From a checkpoint of a small mixture-of-experts model trained on Wikipedia.
Training: a variant of SOAP for the experts, 8024 steps.
Below are experts of layer 10 (counted from 0) of a mixture-of-experts language model. Rows are named router (the router's row for the expert), up (a neuron's input weights, with its number) and show model dimensions 0-255. Each number is 50 + 15 x the weight over its row's rms, rounded and kept within 0 to 99.
Before each expert's rows: "mostly gets" lists some tokens that are sent to it at least half of the time; "comes after" lists some tokens at least twice as common just before its tokens as in all text. This comes from a sample of Wikipedia text that the model never trained on. Tokens count by the router's weight.

# expert 2
mostly gets: " they", "9", "8", "00", " it", "000"
comes after: ".", " (", ":", ";", "–", "19"
router:22 22 43 49 65 58 79 75 55 69 63 34 79 39 34 19 65 14 63 27 60 66 34 57 61 75 44 51 45 64 60 46 77 59 59 24 48 76 40 48 57 48 43 55 69 61 48 54 77 46 36 49 74 19 46 54 62 65 55 74 53 52 61 44 70 25 28 66 55 70 54 27 64 51 63 50 39 48 60 31 61 41 57 73 46 29 18 48 36 40 47 40 35 57 59 35 61 64 67 41 39 39 25 38 53 66 46 43 58 46 65 66 36 39 41 47 58 68 39 46 38 71 71 47 36 60 54 47 26 50 51 69 57 55 63 59 46 65 13 58 67 41 46 53 32 35 28 61 42 30 40 74 64 60 48 41 51 34 56 31 47 43 36 34 50 34 62 60 61 10 71 52 67 27 43 33 19 43 58 81 44 63 54 64 56 42 64 37 60 73 35 74 66 65 45 57 47 60 73 37 50 49 46 57 35 52 55 58 55 64 38 40 66 50 41 62 71 99 64 33 65 61 51 33 46 73 78 50 46 45 53 47 36 58 30 39 35 61 32 49 38 68 43 38 52 40 39 47 54 59 46 62 65 56 34 74
up1:71 40 72 40 47 62 60 71 65 54 76 46 54 35 53 37 71 25 68 59 61 51 69 46 42 65 27 60 41 39 31 65 32 44 61 20 66 57 25 36 71 50 39 54 69 46 50 76 54 31 48 63 50 58 72 55 41 53 30 67 64 66 66 51 44 40 57 86 45 63 58 51 32 32 21 44 46 63 47 58 49 53 27 57 77 56 54 50 31 34 50 35 75 31 45 63 67 72 52 40 48 82 69 50 36 40 29 31 46 59 73 63 55 60 51 37 43 59 54 50 42 72 36 59 38 50 66 46 36 57 57 62 67 61 45 75 15 62 57 51 74 45 83 47 25 47 61 15 70 63 56 55 58 53 50 37 20 66 34 69 54 58 51 58 44 18 51 35 55 49 80 43 57 50 48 30 58 54 29 50 44 28 45 61 72 52 91 48 57 57 67 61 28 64 70 65 48 56 63 38 33 56 49 48 20 39 11 50 79 74 55 28 38 36 39 54 37 41 46 47 59 35 66 50 47 56 41 50 23 71 51 47 33 43 43 43 31 49 79 50 33 44 48 48 42 62 43 17 44 94 45 63 44 36 35 65

# expert 13
mostly gets: "!", "\n   ", "\n     ", "\n", "\n\n", "?"
comes after: ".", "=", "  ", ")", " =", "\""
router:47 20 51 66 54 29 82 50 44 62 46 47 44 47 50 49 62 30 43 78 64 41 45 49 70 58 55 46 42 63 71 52 80 63 20 45 61 83 40 45 42 33 65 33 30 70 65 39 42 36 30 56 62 45 52 48 79 34 69 68 59 42 48 63 60 28 41 49 45 58 11 40 52 64 64 70 34 38 57 33 35 56 42 44 77 28 52 58 49 53 52 42 34 35 58 24 51 70 43 60 26 63 51 33 66 38 65 59 43 61 31 63 62 51 36 32 47 44 75 33 41 52 55 33 60 52 35 76 55 67 67 50 43 67 58 55 46 61 30 63 41 51 40 73 57 24 59 78 30 38 62 53 48 64 15 35 51 33 58 43 46 49 32 57 51 54 52 55 52 31 44 33 36 61 52 30 26 65 56 51 24 62 49 60 70 48 57 24 72 55 51 58 53 41 70 53 70 55 66 44 33 28 63 53 48 60 42 78 91 77 82 44 61 38 07 73 56 55 64 37 49 60 46 60 70 51 72 63 37 50 42 39 40 67 37 34 10 53 63 25 41 72 60 70 52 53 51 30 35 51 60 61 63 89 51 28
up1:58 25 47 66 39 42 43 32 50 39 26 49 63 53 40 53 49 02 42 72 61 55 54 46 45 65 29 65 59 58 60 58 50 26 60 71 60 34 49 38 54 45 58 63 61 53 56 39 58 37 44 77 51 50 54 39 70 56 26 61 57 60 61 15 43 30 52 43 44 59 51 34 48 66 63 55 71 85 36 56 52 60 32 67 76 45 37 46 42 38 64 49 53 59 55 17 73 35 79 32 33 87 54 42 60 69 39 55 60 41 68 60 49 66 53 49 44 45 59 66 55 71 33 56 46 24 36 39 37 47 43 44 39 33 53 66 17 63 85 64 31 37 25 58 45 31 40 63 36 60 27 74 43 53 49 39 49 62 40 70 50 37 34 68 54 25 63 42 51 32 54 31 72 33 55 33 42 38 51 38 37 43 32 63 57 56 76 41 42 57 68 20 37 55 48 58 51 60 16 50 27 19 53 25 19 63 60 50 81 48 31 49 39 51 55 14 49 64 47 63 51 55 71 50 41 26 50 43 44 41 59 65 28 50 47 40 51 52 66 58 37 22 49 55 49 48 72 40 56 57 55 66 14 69 06 75

# expert 8
mostly gets: " in", " In", "In", " throughout", " Species", " near"
comes after: "\n", " in", " 0", "–", "%", ")"
router:45 47 34 78 63 37 56 22 68 55 34 60 21 54 58 59 51 16 57 58 50 62 43 51 29 69 76 73 47 51 34 29 67 55 48 65 22 79 72 30 61 34 28 59 49 50 60 29 58 54 50 08 38 46 36 30 52 50 59 56 54 28 56 67 70 45 33 47 45 38 72 58 38 47 44 74 78 51 48 50 32 61 57 59 44 44 37 25 49 13 58 39 25 28 55 34 30 65 53 31 19 30 34 71 16 85 50 58 38 41 69 34 46 76 59 58 27 58 46 56 45 69 69 78 35 72 47 71 58 56 54 59 54 48 35 24 46 47 54 71 58 46 49 71 63 46 61 61 34 59 62 58 44 44 36 47 48 64 36 44 34 76 51 63 27 70 49 60 56 31 64 41 64 54 48 33 40 61 76 59 30 39 55 70 57 52 34 34 52 86 55 60 59 47 55 49 69 50 59 70 68 49 66 60 45 52 26 47 76 48 53 57 32 25 59 54 55 97 56 60 40 61 39 38 35 55 39 56 35 56 35 41 41 40 66 46 26 41 53 58 42 72 35 81 52 55 25 44 59 58 34 58 43 38 63 38
up1:66 46 26 69 70 65 59 62 49 59 40 42 36 62 38 45 32 51 57 64 75 75 43 03 34 74 33 49 76 61 61 61 48 46 73 63 62 61 30 34 66 34 45 45 39 33 39 57 34 34 62 27 37 54 60 51 40 51 58 58 42 42 64 69 53 48 39 65 68 14 37 43 50 44 25 41 52 53 47 42 39 49 44 37 58 52 50 33 62 47 57 65 38 71 52 53 54 47 53 13 30 47 51 46 63 59 19 60 51 64 51 52 33 66 49 58 71 62 52 25 67 53 69 77 58 61 58 53 59 41 47 48 40 46 71 28 50 34 41 58 37 51 43 48 30 41 55 38 19 68 45 67 51 51 28 57 72 80 42 52 57 91 23 55 37 49 55 45 64 57 52 54 48 39 58 18 92 51 41 33 56 24 37 39 64 50 50 41 62 53 27 52 50 50 58 48 63 36 31 47 37 37 63 41 57 53 36 40 51 45 42 63 66 62 30 66 42 60 40 71 21 61 79 39 65 87 10 55 23 45 33 43 30 73 38 46 61 55 78 26 70 37 42 83 33 54 79 21 41 48 39 50 29 28 47 50